Weights of a small mixture-of-experts language model, trained from scratch on English Wikipedia.
Size: width 160, vocabulary 14612.
Experts: 32 experts in each of 13 layers, 2 picks a token.
Below are experts of layer 3 (counted from 0) of a mixture-of-experts language model. Rows are named router (the router's row for the expert), gate (a neuron's input weights, with its number), up (a neuron's input weights, with its number) and show model dimensions 0-159. Each number is 200 + 40 x the weight over its row's rms, rounded and kept within 0 to 999.
After each expert's rows: "gets" lists some tokens that make up at least twice as much of what it gets as of all text. This comes from a sample of Wikipedia text that the model never trained on. Tokens count by the router's weight.

# expert 14
router,201,198,169,181,141,168,266,158,215,231,197,189,145,215,184,198,177,155,112,169,175,182,186,199,159,286,185,172,197,166,150,174,229,210,161,239,175,233,230,181,283,242,202,154,240,280,187,143,187,212,145,252,237,207,243,205,196,177,114,230,270,209,148,213,165,158,213,136,175,180,188,78,218,200,237,167,236,153,170,188,179,153,266,266,195,181,187,154,174,195,243,200,215,180,193,228,244,211,299,210,218,142,246,101,228,133,240,204,198,198,162,195,224,180,236,200,205,201,198,221,216,193,230,144,207,215,185,183,135,233,187,218,188,215,168,160,190,110,110,305,167,175,260,194,188,201,222,195,167,134,225,283,232,201,201,206,184,124,232,158
gate0,160,203,244,229,172,230,131,171,181,201,239,182,215,222,248,164,205,204,217,222,172,166,161,234,202,218,204,163,138,221,177,175,178,195,160,238,135,198,167,197,229,223,169,175,276,177,194,195,232,206,234,133,178,204,171,154,173,210,228,246,260,229,182,273,154,216,198,287,263,217,189,99,242,180,250,231,287,171,183,201,203,102,179,210,261,149,191,155,158,301,243,293,215,172,127,169,186,178,179,218,93,201,159,216,205,138,228,227,226,204,298,231,180,215,246,255,238,168,184,209,237,221,219,159,276,157,168,171,244,239,155,256,227,191,179,156,176,301,176,178,211,208,203,179,297,181,149,226,219,195,188,233,226,212,190,181,233,206,232,201
up0,199,209,208,166,250,223,223,229,216,215,246,175,216,198,208,209,196,183,203,168,244,204,148,241,198,181,160,260,200,174,172,266,244,226,240,192,187,183,168,319,213,209,173,212,188,173,218,265,208,201,189,173,192,154,201,203,164,213,234,180,240,149,254,141,224,174,112,207,222,272,206,172,181,238,312,215,132,176,119,129,202,161,275,189,119,201,280,237,200,166,199,242,153,209,240,221,203,235,119,206,224,184,202,210,290,153,260,200,179,225,234,176,161,181,156,185,183,193,157,147,219,254,166,223,156,185,184,190,234,191,159,189,166,245,264,161,196,178,208,306,167,283,191,251,193,192,232,188,88,206,276,183,265,247,191,199,196,272,197,184
gets: " |", "|", ";", "°N", "″N", "|---|---|---|---|---|---|"

# expert 10
router,228,194,113,176,169,153,207,164,243,234,212,225,231,224,213,181,181,195,137,161,212,164,135,205,178,210,161,221,285,277,149,265,282,218,131,144,199,239,227,197,209,161,143,217,215,181,270,191,269,115,138,240,251,213,264,125,156,172,202,240,182,152,158,250,177,212,208,177,200,238,185,190,225,190,120,229,190,160,153,302,219,203,248,206,236,207,189,204,168,200,183,128,196,190,169,231,267,197,180,201,197,234,276,188,249,157,280,192,161,194,162,254,203,126,207,177,161,231,208,288,137,256,243,167,220,255,190,170,235,234,200,207,145,233,168,247,233,210,178,202,173,156,271,165,242,209,195,197,238,267,153,235,216,212,183,199,218,148,220,207
gate0,168,243,152,151,217,247,217,146,260,221,118,196,189,252,227,214,203,216,228,190,230,218,193,152,217,229,195,228,157,207,172,184,197,231,230,209,226,186,231,98,166,201,247,139,195,131,183,243,217,239,294,262,253,163,204,261,207,166,103,248,263,167,174,162,160,161,140,189,97,253,252,113,239,205,114,252,166,243,193,188,163,266,238,179,148,206,172,281,221,144,204,207,175,202,232,244,135,180,216,146,245,195,221,206,238,198,249,198,175,175,192,186,194,190,198,156,241,194,245,247,174,121,119,207,274,178,167,196,227,204,227,251,224,192,231,181,225,199,245,175,198,224,117,200,176,161,150,150,224,198,226,211,253,205,194,131,202,207,186,197
up0,226,246,151,198,167,185,143,151,178,139,130,220,138,220,208,189,247,241,254,113,186,255,244,276,194,167,158,245,208,207,168,145,197,209,179,244,141,164,172,234,164,237,171,159,180,251,215,186,241,218,177,196,187,185,138,176,200,188,210,134,167,205,294,270,221,220,239,215,191,130,228,254,160,154,191,210,118,211,227,284,269,244,190,228,157,128,124,269,201,82,235,146,220,269,134,165,191,218,184,190,185,211,217,207,144,197,200,224,241,178,170,240,191,180,238,232,132,219,237,221,183,174,201,163,241,198,192,188,185,159,250,238,218,209,252,175,194,232,189,155,267,203,158,243,198,214,231,244,262,191,168,150,174,208,162,246,115,212,197,210
gets: "-", "\n", " d", " D", " L", " l"

# expert 28
router,239,204,189,163,45,193,201,142,237,206,149,212,161,248,268,200,162,148,183,218,196,193,127,231,120,200,216,154,211,204,221,216,232,207,161,199,263,229,222,221,182,103,182,104,263,265,230,177,196,116,149,240,193,144,206,139,187,160,160,241,237,214,192,241,173,144,239,124,229,171,156,169,238,156,146,148,233,205,168,240,245,224,211,196,203,215,244,173,260,188,306,200,200,269,197,181,205,234,171,137,264,169,194,189,230,204,219,171,215,197,164,151,186,257,232,200,157,214,163,197,195,177,204,203,195,183,220,190,210,253,182,207,171,276,129,220,244,186,183,217,115,253,232,199,236,165,234,251,216,159,210,165,169,179,196,208,177,159,274,215
gate0,199,217,131,225,240,251,153,143,205,213,165,205,221,183,217,166,135,150,165,201,139,209,247,125,135,209,199,164,181,182,148,194,252,203,196,250,165,171,185,189,212,70,229,215,185,193,102,176,187,213,199,194,165,203,241,131,209,142,221,150,108,237,223,216,213,213,259,230,170,141,228,167,181,173,170,200,224,155,174,226,241,171,223,133,199,224,261,220,177,185,141,200,174,221,152,227,212,141,130,165,115,98,265,161,133,182,243,160,170,180,219,188,250,182,257,186,135,238,160,218,172,292,199,163,236,218,216,214,199,206,141,167,190,191,238,261,190,120,148,170,192,257,237,218,174,176,251,183,180,157,207,226,226,136,228,180,170,211,202,176
up0,252,236,196,210,271,269,178,178,201,183,200,215,193,273,204,250,207,240,194,198,196,163,245,181,219,209,149,218,180,227,291,163,198,207,176,227,218,141,174,196,130,177,306,252,208,201,262,219,178,205,180,171,201,176,185,135,200,182,228,126,173,199,197,112,175,166,209,208,154,202,218,233,97,170,279,221,186,182,178,250,220,162,258,230,213,126,171,147,192,203,141,183,128,220,139,203,272,194,203,217,199,173,208,168,192,199,137,193,234,141,270,239,187,240,248,224,157,246,162,195,213,258,241,217,247,179,174,188,196,151,237,151,229,96,159,254,259,159,260,176,175,275,163,127,185,202,180,121,161,244,191,234,227,188,210,226,202,264,251,205
gets: " and", ",", "-", "s,", "e,", " or"

# expert 24
router,227,165,208,172,136,148,233,148,126,192,232,243,157,185,234,200,151,168,178,155,179,197,183,172,236,218,170,165,232,198,179,232,212,152,101,185,130,223,254,170,204,219,186,183,209,221,307,225,267,128,133,238,173,177,263,187,129,220,176,227,260,181,177,271,126,147,213,103,177,238,192,172,201,155,170,167,205,214,166,257,206,161,213,192,275,142,200,171,145,229,260,74,205,260,185,247,243,200,219,173,154,258,236,149,202,163,242,184,236,175,168,198,199,241,229,202,156,269,159,196,241,180,247,193,211,206,209,176,229,274,217,200,191,280,223,187,216,155,155,216,193,263,213,187,242,169,248,173,189,209,125,204,187,222,196,203,171,179,210,147
gate0,285,189,316,191,215,198,160,180,146,209,202,263,200,185,207,133,267,233,247,160,235,232,201,216,161,241,141,182,184,180,250,208,233,157,211,228,142,168,225,228,188,230,139,138,167,211,239,222,201,164,208,217,192,161,204,191,152,232,197,211,215,239,168,149,242,138,128,223,234,173,83,230,152,174,179,166,244,194,222,109,207,242,260,187,131,175,253,249,186,203,259,190,232,236,237,261,159,195,241,311,238,139,279,222,238,193,228,201,193,234,199,243,180,187,243,179,188,246,264,207,200,212,153,229,197,219,211,219,175,270,185,275,177,216,181,194,152,245,199,187,247,213,177,67,191,194,224,233,209,243,187,157,148,233,184,226,186,204,214,195
up0,181,250,191,142,161,150,222,140,203,177,167,232,227,196,265,175,170,188,202,222,213,299,275,158,130,240,174,195,193,140,127,175,241,242,250,197,148,215,257,284,195,193,240,140,167,162,270,211,230,202,193,199,169,196,173,224,168,190,162,218,204,154,241,171,129,208,208,199,210,149,196,191,279,217,192,163,182,213,197,184,254,200,200,181,185,216,254,148,212,142,249,227,209,205,192,159,165,245,154,214,227,204,129,204,140,202,224,205,209,160,201,287,297,285,165,145,222,256,161,205,225,138,203,218,293,286,170,206,141,211,256,148,156,213,231,185,184,165,161,185,243,225,190,274,198,241,257,167,244,201,162,184,217,181,274,192,253,206,167,265
gets: " A", "re", "est", "em", "he", "ro"

# expert 4
router,198,196,184,183,173,182,224,223,231,179,216,195,170,236,280,175,193,186,213,156,268,229,190,209,180,175,211,186,209,202,214,241,177,183,216,206,164,243,238,183,182,188,207,192,295,225,251,161,195,132,105,271,228,189,243,167,146,187,248,253,280,199,197,224,181,144,227,223,125,224,141,183,180,116,129,150,211,165,165,246,260,191,222,222,202,215,156,200,196,184,298,222,212,241,187,226,230,200,199,157,231,150,235,209,215,177,235,240,263,209,200,154,153,211,292,243,189,222,214,303,230,162,147,166,147,217,218,179,189,239,243,264,214,231,164,211,271,95,167,258,153,196,251,217,236,213,245,124,270,219,113,251,255,174,183,191,180,183,226,164
gate0,204,203,162,207,282,210,190,175,233,104,202,205,215,199,147,195,156,191,187,218,240,246,153,187,216,227,185,226,186,153,241,201,157,226,182,180,208,268,192,164,170,227,156,192,123,248,295,261,232,211,168,213,205,231,237,232,321,204,245,228,259,176,150,294,171,186,207,221,208,269,158,230,213,234,298,204,141,197,206,164,250,161,176,222,192,224,228,223,174,242,98,210,207,133,150,179,194,228,155,188,224,242,222,196,220,151,200,235,160,298,197,245,149,223,182,218,265,184,259,171,155,212,208,243,145,189,228,241,168,224,246,130,154,210,213,161,238,176,221,166,197,164,178,261,210,272,249,147,218,189,261,210,216,126,204,143,180,165,190,245
up0,238,190,134,193,165,136,277,172,217,220,202,192,218,189,284,196,159,193,121,192,223,200,145,246,195,170,218,176,225,183,220,249,183,207,205,116,173,257,189,196,208,186,199,192,180,243,151,161,208,197,214,187,186,213,156,254,214,310,199,140,129,274,189,278,174,194,236,215,210,200,300,164,262,196,154,236,246,190,168,201,188,247,139,242,197,212,163,191,189,251,211,223,167,214,149,157,210,267,213,177,193,201,103,265,193,198,227,156,213,201,193,201,232,198,139,250,131,251,196,188,262,217,143,136,178,180,232,204,225,282,210,292,157,222,220,203,215,130,171,226,221,147,278,210,118,133,205,202,182,134,208,220,191,194,172,205,241,272,169,240
gets: ":", ";", " =", "\n ", "===", ");"

# expert 15
router,193,191,151,193,155,198,200,146,198,154,225,182,164,176,206,195,173,215,138,147,196,218,202,217,163,211,185,220,196,199,191,221,214,224,141,160,165,282,178,217,161,234,181,160,290,277,252,206,232,186,242,237,306,174,272,114,189,197,105,242,286,204,145,210,148,191,219,200,196,192,181,180,212,211,189,245,254,134,139,223,251,209,220,180,227,140,169,174,173,166,230,154,161,239,183,232,237,200,212,137,205,122,214,182,259,170,279,233,240,192,127,205,177,219,224,120,174,219,234,223,243,218,166,254,177,178,213,159,134,239,167,221,202,220,171,194,204,217,154,258,180,277,209,229,295,253,180,264,273,287,181,277,200,198,182,199,176,169,193,196
gate0,191,240,189,217,225,276,216,240,216,198,146,219,271,216,246,135,224,241,174,203,167,201,224,214,198,208,238,187,211,147,206,222,136,100,205,241,164,233,162,241,199,237,149,198,254,195,262,188,142,205,178,162,240,211,227,143,246,210,117,229,278,195,150,157,193,243,223,175,209,255,180,205,179,185,181,174,163,147,185,217,215,134,120,97,156,224,220,141,185,156,191,167,205,182,184,280,189,201,193,200,137,182,266,195,234,216,293,176,259,198,230,185,145,166,227,185,196,134,222,167,192,216,220,251,229,103,232,220,192,135,153,181,227,273,137,197,237,226,208,195,246,200,222,84,232,203,243,234,290,178,196,259,173,208,179,156,177,175,194,199
up0,158,173,138,283,165,191,276,247,202,227,160,180,195,155,212,243,215,168,309,225,175,261,315,303,236,163,165,199,212,236,192,202,174,203,181,226,185,200,208,71,183,211,185,145,200,195,261,247,273,191,183,215,208,183,197,233,208,192,152,119,275,183,256,225,203,237,191,220,231,170,207,209,187,254,221,140,205,158,223,245,191,222,206,221,264,215,208,181,240,232,175,173,217,214,227,185,205,210,278,187,223,159,142,177,169,233,144,160,192,180,280,225,189,189,205,221,185,231,160,167,221,171,149,218,221,225,222,195,131,214,179,275,299,217,199,144,188,153,260,178,267,209,228,214,204,206,144,111,247,173,226,203,193,189,187,259,178,195,135,155
gets: "s", "ing", "es", "ers", "ion", "ry"

# expert 18
router,224,213,131,194,142,214,188,122,200,135,141,227,213,172,146,215,160,221,196,158,165,150,179,266,138,211,195,161,165,227,162,270,245,202,180,250,194,222,208,179,167,211,200,146,170,213,227,185,245,223,208,203,217,132,279,166,242,181,176,211,238,195,157,256,189,185,215,165,229,219,135,124,291,146,183,199,215,120,182,238,152,165,201,154,212,157,237,150,209,208,224,192,192,201,113,305,211,218,229,223,230,230,218,115,263,133,264,176,241,161,168,141,149,178,241,212,228,266,175,242,154,180,243,143,132,223,183,148,228,268,207,243,171,196,175,216,201,159,216,219,140,231,216,228,187,223,267,187,207,205,194,260,265,220,171,199,115,172,226,163
gate0,179,254,154,192,160,200,191,183,171,125,193,139,221,177,234,152,151,221,220,249,246,268,208,199,252,169,200,187,304,205,163,212,238,206,136,162,241,159,194,252,209,224,162,191,172,257,183,195,185,215,214,165,213,169,201,195,154,98,208,223,275,169,220,135,199,235,204,216,185,258,191,227,285,240,200,174,162,188,282,182,162,251,204,160,221,147,195,135,214,149,229,121,195,247,173,229,231,261,189,184,164,238,161,196,185,158,261,164,186,237,161,185,205,189,190,134,214,261,210,219,134,174,292,233,174,220,243,174,70,247,221,161,183,190,207,196,266,199,189,249,238,186,122,143,203,173,219,143,209,272,201,204,215,211,195,178,264,148,214,262
up0,208,239,106,228,183,199,191,187,164,202,132,248,159,259,220,247,222,289,243,162,168,223,190,218,239,245,183,224,225,226,256,127,181,222,129,183,211,235,209,143,174,208,237,173,224,227,201,204,197,178,204,166,131,190,216,254,169,185,139,160,254,225,183,199,179,187,293,236,201,214,192,225,230,235,230,207,230,265,215,236,181,289,130,227,178,221,190,203,226,232,146,131,199,173,172,127,191,189,148,195,184,167,253,241,227,114,259,284,197,219,192,215,174,193,213,247,190,268,182,224,245,215,211,285,168,259,278,239,277,150,165,193,189,204,176,203,227,173,296,151,209,222,229,192,191,222,226,197,161,247,333,203,232,196,194,206,222,149,146,200
gets: "ed", "f", "ip", "ay", "ap", "ated"